Weights of a small mixture-of-experts language model, trained from scratch on English Wikipedia: 3 picks a token, 6638 steps.
Below are experts of layer 10 (counted from 0) of a mixture-of-experts language model. Rows are named router (the router's row for the expert), up (a neuron's input weights, with its number) and show model dimensions 256-319. Each number is 500 + 50 x the weight over its row's rms, rounded and kept within 0 to 999. Numbers have three digits each.
After each expert's rows: "gets" lists some tokens that make up at least twice as much of what it gets as of all text; "mostly gets" lists some tokens that are sent to it at least half of the time. This comes from a sample of Wikipedia text that the model never trained on. Tokens count by the router's weight.

# expert 7
router:522531543569540508594480565539461500454534530517530445518492542451542478576436457516434557454472529481559416500490527559512518474603617495518554529504447495503451433454495506632578389437512442
up0:505477477510484521590436440472517555512507537477519583613448439550553546560456527426488478453505486552573524348570489476574425582518485472579501473510454548522543550498475288482459501461540541
up1:535473503503511450451546473488454409573489493489479488490439498483512594590518597447469471586517490409461488515457530477418540458516477516464625530532604534545454549465584379508424449504525477
up2:404543528522589435491507465439525493537495455566612455599520528527568508469439479501452472507388477540535519580573559472490443534368440423512557561525434413498546471546492464504530549466510567
up3:606609477441479526461617425538485453556478332535477525540567563543464475494467457515471487579500591520464422494567508551424471451563484516498450476453569430474562524539428460445413514500506500
up4:500421638635583497492479523540554538491489514431446549473463474502458448534458501476456554476504528464501485502462497453488484456490414433529392524487466507540480524532428492549480524622516520
up5:654498531561499514492534423557535448495555481505540485513540554482513561427523451491468604517575502533552387521499533355436524451582580505573461541540526533547536535484493418539540440493480457
up6:474592479556511494465563500461435433421474506462546539409468518547557519505391479454436460544500604529505427555446479460579559494657486565503488492501448569504452436433645545508455464511501462
up7:485485510583487427462535455487455480492602502397424470490516491501558466560583515565415521452552429509487561515502481460544493475524522468562483566588479450474508423423474509503520483513518525
up8:432492526500450472500506578500411496470540583460439620375507534476605497540497483519575530496550498558546485557536554469560494508466552434486536506518419459500503646507501648562462436470492497
up9:496539520463544474500470417558508497564478394428517536548499577604518498554435518509495449488514523546417510409540567494526596491550477505604441517518455505551503441456557518479444559505585536
up10:460523542536535523455511513556459415508558539532428478526556454524541582513500465551421548462442602469499509484462489584531544516464555445505505430530524561469435470544493525494605508377457448
up11:414495521483402458432566505479522452574520583486459532625599602521462439511516524484498584460604542561505490555510464568535510394521530439509473434494474529505551595480450421535539532426499590
up12:485534462416547520408508474530497459422519446529512631508566520452456495521533582539489523441508501490522481518554503501397507574501401503490458500532529508432560604403485539558574520454529515
up13:558507526582428550482502458511457540524414432557513444462550493454435466464555463480556435484454548560471524399518605607536537467511469432554490530530463507551447544538566573544521476532576547
gets: " the", " of", " The", "The", " at", " that"
mostly gets: " However,", " Label:", "The", " Synonyms:", " Genus:", " renamed"

# expert 30
router:558527561521457496565505426560639465478571568604440584488528510435491452493594444432474511555498510639514503528497551549514462479569548498521504455503574510458447434600511379552506381485607530
up0:561522551534458472516492468539491510406553389545453501457502436470565405475469544512457468566495459591514408554483495478426556496455553463532501510433455467508490477533496505485496554551447548
up1:501465544468519476415515486550432395407475541575418526476494524527486506487476454527494510509535527564488516476464519525625493458480495545607543505477497519495504523552517466425595546509463447
up2:451449402481478487515395561557594538485399515484502556469504539448511499515477511515488538480645461496596463457561480540499434562546550476607519460475449442478499557586546507497526478491569585
up3:472480543395490535569495566508429487478421470458484473538490411470501515517521469485432505561528507471467558435524511568504503424461458438467490476570530470485529510566491488516605521536446504
up4:485553612488482514460449412532416458463480467499495547501597478558521544523486429500536442468542542550522554455509520546532479548582488565604530422549487445576455520563559470507519464449445499
up5:558509518549456428437457570573506496546494561500486593483553482461440550555412446499492402577527511498487612499490580494562463487513571426514561497524569517459486566575399604471496552546464567
up6:489405414409491465461480516533583500490517480529541420477456461468570455401524568462660582482572494458536498443513496544412483521496469521603507449448482481545437473538469524467484501524488579
up7:441550537540531492456500502518501453462508505589518483601557478497534555412504486526464571530529504469482535531468482473400472622512427444428480512457522526524505501504400484516480473537511536
up8:457497414527608488612477547583477520459505475602502584514521454478467476485484561532566520560471499529542523442541437489571396470535497545544495485503505458493522540545507490497421464443560480
up9:513467478440481500527530561573462522452509432466491578582563551481537516526402560475500464459541492421440572460438536598489471515483452493495536619588548408518482581570503564484435488507451479
up10:431526457542483465587491499492555456500512497451518449524501472494587497477361370428482449386403500588516548469492365530456508477462476549549531493533481440497475410516454507467534463439550577
up11:489493499488419561415475556443472450463510561568522547418534544398474358497520506453442493553518434488463584540525580482514565515469491512544520513546481443444518582464478536511498465582507577
up12:515492466405611492476555447495589454461503514410455539579524461488490526547492531460513483530509542552507482500506551530419466452447511444541466516518504606505505455519386360503511572534520493
up13:501541520515454443507458472479549617536529551545487494474565496515443410542459541459492488476511505585480474463490455516522411588520434495571564475515449533612654521472477547472446453456408429
gets: "\n", "==", "===", " ==", " \"", " ="
mostly gets: "\n", " \"", "==", " ==", " ===", "==="

# expert 24
router:587411501515660451527515497549482496409539498574571490520525572438435502526389496455475569429473500526589453485565528510544508481577558469506506404467518461400452470489486425561580440425485511
up0:439421490583494458410431546512609460413470555532477508528482399404459486563505384396484545490443439536572425452541471580514460490490505417458506507512505530504524506504493522483538504461456477
up1:465500421537499477570474469544527497444464537537506553545575534609519532567517462549502481442487520554765461559533484521614410494490507520553519436521503485476417492536529486491552526518500423
up2:539429482520483551446464513566419528423460522510505447565455409480504461488488537504423587445414527445505588589506508473446554498518468548496493440546532487536359502596567509494597490522520504
up3:519519513582503393520489571522515481484400524469505569563479459477514484393506581452518610473494526525524413518489577471449468542495481529471407537477532466513522437439482407510544415577408485
up4:529492447540529470528521549490481487488471427531513443510527577429482535534457511465586392482425481534400463525476552506543464468572496497559441555532448473594441503527627457523519472431531514
up5:533478561517528489555503450505498527465454365537457453477490503390440444467569474518534496556562591498568551529425480495585574526459476563483499524543474429527541551490440495583442543515517592
up6:476504457446498558448463501484562587510507452474589328468555427506546442524534530390549487599576468569549571640586516425541512512404533475524456534512502553485500586394522463512480559528508547
up7:472594476540453474454422513455461595428488491439575471500540539484516479441458594540362541456562467566494548502623444485589445447435577498513440530508503493474492424536472534518501488509559447
up8:549442494595550532532472530431518481502514596549418474569522523584521409442501514517473413501481473593560509455477542409516558529506479643544447497457628471473457574492521473596535449483508521
up9:478457424513554414519515611561517522498435444418513453476516450515527630558536450494460548529466567492490436446404524505453612432429516527548516519539458555456412357551352489583530525496534542
up10:474492439416543427444447483673518544515552437582465531494546493477506543578375477536436510485517470516475536453511468533576440489571589476526503519485554477492454511554529451597486438457625438
up11:473586473452458475519478545490433524509520461457478461479471502508487509550486520538527406502497481477505531550475464430443515474577542503512516491532544559521511487538503520443528439518573547
up12:478436479570553460486471518489567531534512474461516568485530439474551508581495525483455489476402446438529418402521561450551548583514492514596480574543515440486503572475549424554529466404446560
up13:440510552467471490426557422555503577481471486505521499424551598404435516485459560579511503471532545489454419520490528469463473527436436414476473530487476593499546490454529546434463448541500555
gets: " |", ".", "s.", ";", "|", ":"
mostly gets: "es.", "ing.", "er.", "y.", "s.", "ation."

# expert 25
router:510575605553457558485512588606430488482536554473544552478520479521498594597456520485415529473492501512510524552479480535510454481511573468505520513524546526512553510500504469563572391525566583
up0:443452544394480497502476612544548465449669473491537532490519536414573498469437498581521530472553577425494568522540506552495443509426518564489554487493579477527527561566513474553544437417497487
up1:481517493467480558450575563479493538433455459447489515500491497558494485512459529549562511506486523492516522455488533467430448594532601478471432530560534507467458537534464512602437426499563484
up2:533502520481537527436536467535529434472433419471508570529446573587537515510574524471515376450529518527517408458500476546475478481582529523543444451513563530534538414569579420566478468503491467
up3:529476545713538528468478518573400512447471540478523469505517521468517498390423493506575450494499481503554521464480522492439483498498458471511544524506498478475458508490515524547447504472524597
up4:463522544549534452484417466453445559501465503643589487490611541448476474528423515423443518427588465492533563540605538488486494493475542466524470528455582501458535603424472561544525506434482470
up5:626503530487543506528403575514505520483460504538464487458478487461572474542533472511455480456518502425465552621524528424574573568524536535546531491554565434549522479441545605409500496381496487
up6:436585602591427496450509541609476581530473543488528452493365472444509518505456454424472542513455520431465547521481487482529511466560529459413434470545456521484561445468459493533399423495402539
up7:497515583495491494545449483461397507511440564520611509552480544528496449480512533403521479469571480437473534566551443509543424490439467404523496516525516485526550471401586445508521501460544422
up8:565539531505526500522455521511544529503513474539527457499411507458480510509416404446496540569537552557487591441507490576555509479548588508479535436498483477543565536635481400536405502419546500
up9:519509498483437550540445406486444543480492468411466577407552411464462509507505572558455481502537517478546572392565508451472501463485501536462419470460471448451496535567540466535504442451512508
up10:575600552475505487488488428458574455509500562485479508525482537491483560524472550533515558540469491386541496450522453431503575458474488454481491553496463548452413498488563508587480387403527501
up11:560569478460386492585579503548437455454576519491591470509431546533496440439478550444438487518587557495511465506420503447515541429559505467458476514546431543483431515508457556489512436538534403
up12:460575460586516547481475515510460523476522545472522498488526412516536450537497519523498393496524551504493416431519503519523523469539495569533485317499476503453431458470558413512458410430473596
up13:445459442488408499484540505472502458554479469425476445489546473587470469448436463516530458547408522519491457432454419549387565518530503484468476532598533524464494386529491414560421463511462422
gets: "-", ".", ",", " by", "|", " and"
mostly gets: " by:", "',", " season.", " Family:", " C.", " County,"

# expert 19
router:508574554606587517517463513602578525435558493501502529446545393321534539532444439509459477456456520561595562516540484538481534547530508554483491444505517494524470467473521533528608466505430474
up0:428463495499506525496483495479520494532473506536507394554453448584544522523466563535421433490655478448491509495504528425477478541422455517498422505495588536429624502497389471523545451471496585
up1:517576563440396481599568496529453508557502409520458510458517488565464403548516462567447358489508570551500438515520562486532431490472426544476625458602410515541512564533521509513517568471444577
up2:518468461503498482486610498511487582490449506491524538430551473473411545409483488479480462432463466493521566462521519518531537513588568515587526442449556570530511506432432506427503499592439467
up3:614496473455553573466525500555538536505508498600625445426511525526536482453561498568499387541456391389534621539477539454506481580451550444541444497482401465494466480582524529584500546573502526
up4:518539437538404566494569412433453547421443577548496582415520558483646465384508475505492466494486502465463461459561509481480462364500534540509485552525516440590438501537531562400490475493477499
up5:393554498508600539451460440516489419476466468557572434457541463420503513468514488512536476515534532474491532458493538493516506389453432560464481447520492528545476404537374504461455610545612484
up6:598529399466553516431431430494408555516584387490491470537461506497440504519515580438502527494523510488506509507561591438498475624590448493498522479483444501502427404487512529480565469578487534
up7:467483473450484483526450510576599513352468457447484496506531475461526616503591528474531592468462465434473532459535539419482579586491490448577425636492460434527510462449516560460572531492577472
up8:471480487460459511543443460506540439478535536497501557501482490499570499413517501404410538513453543543561450561467435595423486504529575571473556530466554475445468528569497420538519597483479543
up9:539461485453510507502430452436502463533448526481502579498454443525554532513522470526543518515474488545484514481559522556471532509499473486536429513510490404530556505417515433551512499565600570
up10:393498530601483516541539584445482540464491527497430508476538499535491498472468542447492484522537475549472542622556524396511501457546503513564592512581475668446466481551526471544483431470508581
up11:476515499515521537509489499473521516471487519412470484481478526493560566517506462439499466480571432563536532474585528468455544449579460572480540427393456502464476484528510402489437507451469526
up12:491552502533439575530557472497541486624595470415568478447515598440494466517548523510508478580587518532510617457441563444578459483419542586530473442533510518503442522471429506496558538565495473
up13:513504454589545514483554455559506508523467531514509433556542450506519456577454458463591530573443536500485539602542518584456503518532465512515467474547557550556577563437509477486538578508489595
gets: "a", "o", "i", "u", "e", "ia"
mostly gets: "idae", "ma", "da", "a", "ta", "ica"

# expert 20
router:458575480534587581559479493558555579502519525571522538421534478461534530585505530505472573501425510534460494456474473521472549442550527574526512540547531409466445459534399511621543471432463426
up0:475525483489496528543472476484479407577412560502511461505498447500532524509442486468394506413535458542504545491462580408507489499501556479511476473513462421448505562426545457560533518444515440
up1:527505542414460607621484436471547582491544551564519473529573484492471513429490458558425502508509549501369473517481498448495423442514529560595571550558518568463453487510496512522462482471486478
up2:478468522539543422561524443538470479500512440536524529509525420530459516558453418500533510531492433430464532512352498494514500561374505596568558618499561468419398523412500490466508495591483427
up3:542613484502495485444521500511488550411575460367467566416449537481522458454424469462514526453421475540475511515536475452454479472534422462424517520524544574435500460542547581515430369475511546
up4:488447550529533498473456517478467512578456555558411439581518574490471473532485513525523440523440552492472452508438508485548482559493547494458518578497483535539551470591549500468507537465506535
up5:560509487477549540328541505485504486547481466509478584527520491473550602462515473528555421495472454479539450580416439583536506430478447545575487461526502562442526551457413478542525510542442536
up6:498488548483512494473549516509520503546509490435515425506429505570426580493530534431469555511468453539469461491489526560466532527427562535494612512523466427574493428534514537552507472497411507
up7:458562595432541517544501519453522475502528637558484513401489545379512439502513482476542517581497512550571622534492480511499556438543572415533521510423473457505441418503489549497528509518481547
up8:412481560522583480427541524436538625374484432489439559369580377507441478395529500419553472605404509474384464500479586454510455546486512564537504440458539557456480482555463423570520448468567474
up9:462529496535408536506477489458529552551480487478451512593488377506500519390546569493511530573523486473520494536399457444553518550470506522488529495495413420505464554473508502438552467444531524
up10:592530583545428424492431499558530515548578606529534501499466442570529491458707577546441488510597561504534516537451499582551490591467455427444575567474523499471519467533422513511609441487473482
up11:472484556513556452559569561426462547456530459575448494485472451555554549395546549510453533489553568565511515584542457439485491461506456447468472494470476367499534472584459523462432476523434509
up12:458522489512533566574513482435491504534520546460525464562537516524518557584514535517456479497462501452507569430565508485542500434605451573529516535446599493580452467472520524447489563414526494
up13:582473476513519481490462478521594574471490457465562470454542483475464461480562487613468553521616449554538559537568470496537546518501536544501520514590514486434514433501477556514536474466458413
gets: " to", " and", " of", " a", " with", " is"
mostly gets: " could", " have", " would", " had", " did", " get"

# expert 12
router:499575543451570562475567518607535485500504428563586646510487521508453599569491443437449501536462481474546500409591509505591481505454575470477555486533541490457487500568428503606495471470486528
up0:503512530464401505414540500475525433527595500474470440518514400473477482513526479435528541566512511613472469493491420545531520465460534488531471458535542464520503483493402431503457458531585539
up1:510447510625424445483428513420530482475555528506503500482347510514517577471500492429451531508497592521517580458432510433443467497354440503505439517523416525502398477406491473644535568561442515
up2:408499500445487589541500411461556456468540507567483369508505563450478458469477485465556540441562449545444466534510504530509613476485416527515552483510580450459482485442451482470471461426421485
up3:464506574508499547618479433580412561501474363519509446511432486459510524476459509486461512542507444546426494420609555534506413410526572441469485523525484391538454425450558508610465503438531528
up4:502607453448488479491526438544507506520562573467487550569414515480484516432476573510492557436477411509479474490476420428522444571559606607554471541526534412542461539472487495458527481462501460
up5:483483569507495484544569421473539565466500426531487498490507559522488553443492436403567447521520539560515513473542506468528466502566478539490580434538487541434514543617419522534515479477593496
up6:568540399558509439476485496490447525503540517482532496476484503371517474548513587493500514501555489623481540518486463522489525479473534565516576563480547427498526507460503500469534536479518485
up7:480484455432513614512482537495568591538545515485449495472505497490443514467424479490526502531557505531508456477546486535509448593486525460497467452526582569442493600454494485545538504449490486
up8:496548568545629467570534420521569562538560419487461447532425464410557536451454541485540536471421563490463542469507560489497476661532682573513461487521517489558493504520464563576462477482569520
up9:487508482521481522474686572428534418454604498507483554482438528517565488535478551519512522462596523488617505481478432510567513529492480495527489460549471571524564549538477453435421492569477448
up10:517566531514525482546504543550486497435504518527523598503456532539457493484579562524493522543535508482460434479421509497499511396469526517474501502565483521520544526508477468461450479486555503
up11:390592568438446497580574617448554470451502492431496482487502462468415493488498499506493587474474479419553494501477529499491460521579517541467522491493536551515563472522502510490536502501470466
up12:464483536464550608557594514530483533623540481514478545449542544440494491490494584604493582494504562504513493519494479534548502544495522556591524510487515489597492509491477518529480483561475567
up13:590440595497474514458560554494532553559454514504561553495472517514456582472580464491537530583499492511450587492522488476458522498459483512471471440547485466420495471638478489492546521389483555
gets: " in", ",", " the", " of", " from", " In"
mostly gets: " during", " until", " (born", " in", " before", " because"

# expert 22
router:542598556483499537519572561504512470498546481524581523557540542435522541588536531518464599477442460530501444512513526528542477467485467473521467466514528503455548533582560489542524478443485585
up0:412470495459501542602509450513490448553573460427492488516548495450481479517527474516517422506478507488562491537518467431468535498526461494539434506579526535520501515565547482424466519484494470
up1:551538477463563617516456618591540495558591525391539475575498491486505579519519446497524532525414550478513483480391490529527534519470444459528582521650524602503549408486471564448510449542493490
up2:527623564497433479505617549482433480535526521511490463455489538455474464484425491420494533449404408520526473445439497476529478521537491502516411497510562567474559446499595478464443459510460537
up3:484513471424481604568511453497489513613422540495441451493477459478475462534481451489454577388576570549498420450586457500498575500580498501552460558506425504576445520527468500561459484489522462
up4:589600474447583492579518517548535447434509452469558475557520514533433488459521353540508560476510595538552525553522549504499474489530377507594536485483449447473423497491494494469489511479462564
up5:404516422522551431611453619454516518502488425551617456476461547472487512484537450493460576455524493501554488500498487447556499440518394446516512359564467498442555502509496478479541544555568450
up6:529422387526507528547458543471512377466424500510548497516487489546450515506441508442579515480387493561495422436516470528464542479467438510549484491442426445494490482560453553470465535563542480
up7:571462516517463523474557543589497543498484395488456516499478495494494527439499501531516543537418527479525456415445523550523459484558448514556523495561554625557405615541481480490480417530485521
up8:597488535504560496601555532524475531482588481469586441496515472413585491463479430496615476484467496647394455595504575511473417500452561526535479576516472467523494445520458486485424524530509479
up9:490521425605546499575413492525522396472472506596478403580531386502413484439516506480507518352537506375500575473448457550498447547456438522531502433556547409513442487501575481373497490403495451
up10:546444488547412456560646511512484461523463553438515501543481431500536439528412487441469497474554459397601577499579435466567499543500561501446520438454476614482492502474599466501537464518493592
up11:457465466623511504508456553500464511510459461520395513551447502482507435414512433519537476595559531473362509517425505507572540496507530507409574491574504540536490464435502523466503454522519551
up12:453438479569501471422442455516496476510439474563500448395439527490474529457527522471522454402382462529457362558521503437459512525528482462485419545458542540519527496588458497486584490494480529
up13:485492518487499592596463493549489490550619484510542423398554510502513501517501446461458507484533547559491549495559525487405490463450495434476458610492541544514527552432462468577468507454519542
gets: " a", " as", " was", " and", "in", " is"
mostly gets: " footballer", " politician", " young", " Animalia", "==Early", " Kingdom:"

# expert 10
router:528478608532538498427597444518472491517530554485524468534600536396462463488344554453396540447491485536628512440522549500524445516516618458446617479568514514462571462465499502532591458550527496
up0:587487517514515521475508524538372510495515522571527498436428505454468563542494459341560427478444480468496570497484518553509485552448563475523527458479509524537558481456498514524455509441579598
up1:486459482505470547506616500534552472501489524510598449446451470519463462524452523469394508531541463489564504540448432471447559444533518501504561539500493489484560436457450492475470518410504543
up2:492473493509500541498519526451480574560478481495443474583529537530528519557455504467404469529493470440578547453566505457574466617429524444432521470480528495424478521523428533547535499503421575
up3:470548538504511519433526473543471542498567504435571536434458487534452535468460416405514502505536404517541476561445482515497486601470467470469503550475544523444537461486537518543587462455598528
up4:439469520502460496506449503569484538577492542574420415480496511441549546406510519516423509516402401517535496506559532471537477463569411552470519511417511477538475515487514607566478577512504477
up5:461562453451435624499513517397462460481415520469591532508493407554634545483491516448467503562526371382450437455564514471552514501466544496422478485536472433484494493511435491562525545508485453
up6:467464508522617484517562494518533421515371517507568496468513441434458472530489486499534413433558494446549575535486540443556452532473476553478430536517483523535554591499534509437511423419503496
up7:471494515407501482562457439523557644470539495441572511422535524509464503522477452483425504540558382490511552434589509471459431437535473523497429446472511468517505546571521513559540423440554472
up8:508521407509537609378598473427494415498525554562547518415512555507556498507449582547563608481510483395499507494532562473606521592431511456454434488492521419502471430452496449591488411473465523
up9:524534490402515387540495488505492458454522512430478506557642392544515510507536492509541542517557463473615544562465512522461431474460430536481489501576539408564485442476508454483480476549566477
up10:509542527422428503519483566530538508511470458449549501559457569505509524551559544560548511486479520611589523517556541499477435538465428583563460468394457529516458414585381498438529506575461520
up11:521477568610521520490512490563593532556539510470506491496568416507523464517515473465493605471470515486393520508418525494455495489388558497463476497553531485572417483461421562480477527470572473
up12:492496526548428509468491555469511644516495572467501511562426478534486511492516536529463568476458519415500482504432554459486536570467489401474564397495563440462559521471550525556504475414477468
up13:583556450480455509463398536520450522522508540530534521509452514569525472600479544396506499552503520569515519420423541511510511464439580409459532432439531375467507576429512475546534550444509529
gets: " ", " 0", " 1", " 2", " 3", " 4"
mostly gets: " 0", "----", " Apps", " 6–", " %", " MF"

# expert 26
router:506496545488643532499515463552521508418579595472573568515562512468516569527513553455528521537436471471485413549522553478490483547450529423513533523553533443407441461511469509528568509486511506
up0:527511579487515512459442433499548456483499485524510464553518349541415465419494511418479492559512406564465524476569524541490424519526442533503555440521530593535553454453501445519423498448531523
up1:502507490613388462442438516531485532530429559568490580459524523505473460442544547418528553579505496419534461619524561600535451491514591480482631544569533456399471484509481526491431581467481516
up2:452457455540488475488524530542487404451544565456598565480514515408528443438516506554476531510492517394571470546567629546490477515466481511535461479513439473467464552577493465560461503367423547
up3:571451552512484455444521524456504453505500553530612467539540531444518530454516468535483584623450452491570492393463566451470523474461442486610498495473488522442401556443411538472514507514468473
up4:518439459408535447530535568496449519610503434532463543482495506574493586556500467497465485602498523511513533488623590502441500475422499541477571470552412564613558525496463475487508474453508510
up5:517473512393560529474557426468530524437429500488505414427569491487421447438516474514492521477515466558415547486410538508418528463519344548479517391554476535460505520453537433519472505536575511
up6:535527500453553529442391476469514559527584565539529520525419549497483439528500516491504401462529543455533489624565408577545518536426566458615435483450539477486398517489455486546515499449515610
up7:489471503475517497491411584460456384463544575485459460563465471534427577470591559446474547502566527489525486480474479465477426461497528458432457424601512476457514536563498551528537500492452461
up8:577506513548566598492497525435465531396523619499425568432462464533519522498491490539515464603522430498475490628524509423523529502508515407622446480490569487442493546422531423487580528544520530
up9:453470478516502449499455466640423558499499466536528468433522477569504451517462522539506517544496507527450441559505498481483564540415532455553504534489501562523341418494409451480630493487473503
up10:561482477523354492485486502573546560467417553450535413475472464460491506549549484539488438441594514547444428493537523483550537517477479564548466640490578527443506381510471519463518569470471421
up11:483542589588535505407442465564519463579451440519563583536480463569477399449497481558385488587486496527459467500510505534404531472476541502351504492572538487512532462462426399516481529445540515
up12:445459538493563445523494477553520443461535465446511463538412433506490404381562442505463511525483477513428455563567508600528487497443548571499506470431522501538481464530503497560465551403521519
up13:532565491493514447513526492470502605431486457429515590520543456563432509502514498445550546543556580542558555540459548503439489455511457588567510512555540403514467489535444482604465519494486560
gets: " the", " was", " he", " and", " He", " of"
mostly gets: " Army", " military", " police", " army", " Soviet", " he"

# expert 14
router:448583556499531593460457593574531478463500521531505528450589530509459457508481568538524578490512485470495381539488475568528549454563483536621520480544445504438464408443469504483586391458503496
up0:443468478391462479570508470524501470398445481355468493421449481434442429545505534489524533482411536507571465424446438498554489561522420514509570491518489587424517474480529562575491492463415565
up1:546428533422527547584425529417576467487527493521554437499412452542486558492471459424496537522441470535463548540586554414468553479510526541611514582570534531471495549400389532552455450567583516
up2:506508491503426568476503477436488460507468510476525519514539493506528541562455435458522522618473525644582463504509498503559443602517515439449505489471483515521482476583655522466441557492476532
up3:574480546465459434419523519490458418529447533500481486530563571516437508602535527536522454554532460510524501460472530503643497555543530461503584447488437482540473471463468573547567423500484536
up4:491496557552480509536521546572448460506417465522498451493484516448424409531501440569481541459482461480490435503558495527477519388498482512447482470577438554418509485509564514458505472451469494
up5:454465450510507558473550569531565450461457495517488473524569479493486452464418471424471391414461476440638550530585601515465537461555441554575450477512481540438515613429544531559466485492494433
up6:570403462435492547546510496426580558538521470483468489477488470499447480516567576460515534341513498453504448501406532529496485628484541529513577457507620480483513502373472417534442400502541534
up7:513542523438490501501477571511464526552509477497512517496447577456553449514482526450534534461541463528389495569553520444449534428616545502538524494518600471574511493487495442675557530475561422
up8:457585511499474570437457527504451540434531512562495528528538459460477569482529484452628515546510486492493482552545521502525530492523499617576563568488505528390463485616572526578510533610443458
up9:528512550527464479469473498422549424420567531466490559513590468463544454472527539502496487465523444496529506508417549498436501409428530483590533511475464466460439480501551443596564507587542551
up10:510576503615449557409492495523513465439432499553479447526502457541531509499423572520501483498535451462398397516432485496498477481529539548622443507541520489398485541458454555488520533521419503
up11:445521561456480441544521461493470554442513489427546525529565455488490450545496495483542534442510492494467510504553465541560509470461450488501450455521477489510568508540499398600526545585529457
up12:529504461540542607463559539474515515547581490541598608505500522532518512523554388534485462499458455522534503535547528501500553549437493568525534501575492532434619583416425522476526530480524484
up13:511559436596435496526506593484584610487574463444497580419538508530495490456489498465542542563494560464500459483543411533513529483516428404539563425496473514493481448396595459493501407465576514
gets: "ed", "ing", "en", "b", "ch", "z"
mostly gets: " began", " moved", " started", " returned", " went", " died"

# expert 23
router:473530528487520455571462512610563580486488607518511504446506507465436539591533474498496475533506470463466521524554485536555431535575520487503542527480571473502424523475515420528525443455432450
up0:518593399566473490557414575444495520416417530537493538543411461486549469609447568504481472507493541633485529517475414440557577487483601531537614425418423436458417543443596520529464528416453503
up1:548494526478425408536548607489558509502473498537529611602555441536464559619481553485485480439457502509394457589456390520521496517561461441538491603503566481560423430432488499522572554455568473
up2:445456473398542609447468541485507479511488598566435465413481507494475543493549510521510528508505463472452480468509527574421554621487595529506502445552495507383473483472484497427532467477546503
up3:425482490504514472455460407568454526535521563464442535532554415428567365537459582508491476495504504551452491609485559504596474525462477525608567441473536489481466431469562446513624411414492595
up4:519483510486623471538490470538478536507482590486471489482523432396516653429458474532517505630493491493585501599411547470540507452485454552513498518489521435560479480432408511470472486461503495
up5:429507450509553526509530462485459437446463485554488508486471500514491438455535451439444472491508478565659465450460496471562486483419493505443529434457520509503493559505558533470546588461452477
up6:392479512568542491502462438511525494535494526480515525385529373470489496502502427467540533611411514440451516544550486529406564556475497490519534445566540497474372489470566468505540461527452552
up7:393574450598565533559542463513513597543519515414528440507486475515500466469499573502556590483538473587643509419554563506444515401556510615533499402559554528488496461521424467523581473450540438
up8:409489481538637505583598490550522574508539486529436465454512523443527454407532532555515486538519529435489478522591569460486395530481512527575554518458510484537476563448464452465464440484499533
up9:535505526479501457442436469608441526466557377515579528542484429553498464550513538445493532504525504535414491509535479504547445566483489445511399581503586454595516541541472392566573534561425477
up10:507472450574596505493580454458518487476579440475569552564518557488450541494549506529582487515508512445627628446437487527512468558462498564529486467532499478492443521530493466495421434507468517
up11:527466441560457564456523593432543419465411424541546609435500560592392518584353549583485571477542459473495560487448495472505459497537515513509478546532579466514467439426513516556600515508502479
up12:383498429474417510533444419535501476516557501547518471441526449488535458555554453386543405488500545515470417559396426540495512548491495459478590522524503517580446429569438506488403491499481420
up13:518449464485561575541540481486504471468532521410517510440449477501459505561489499527515548511573448514482458487538490515601442451449509470537482523463528598484501436459484485490469543451444539
gets: " the", "-", "er", " of", " a", " The"
mostly gets: " Mer", " among", " different", " \"The", " Ser", " similar"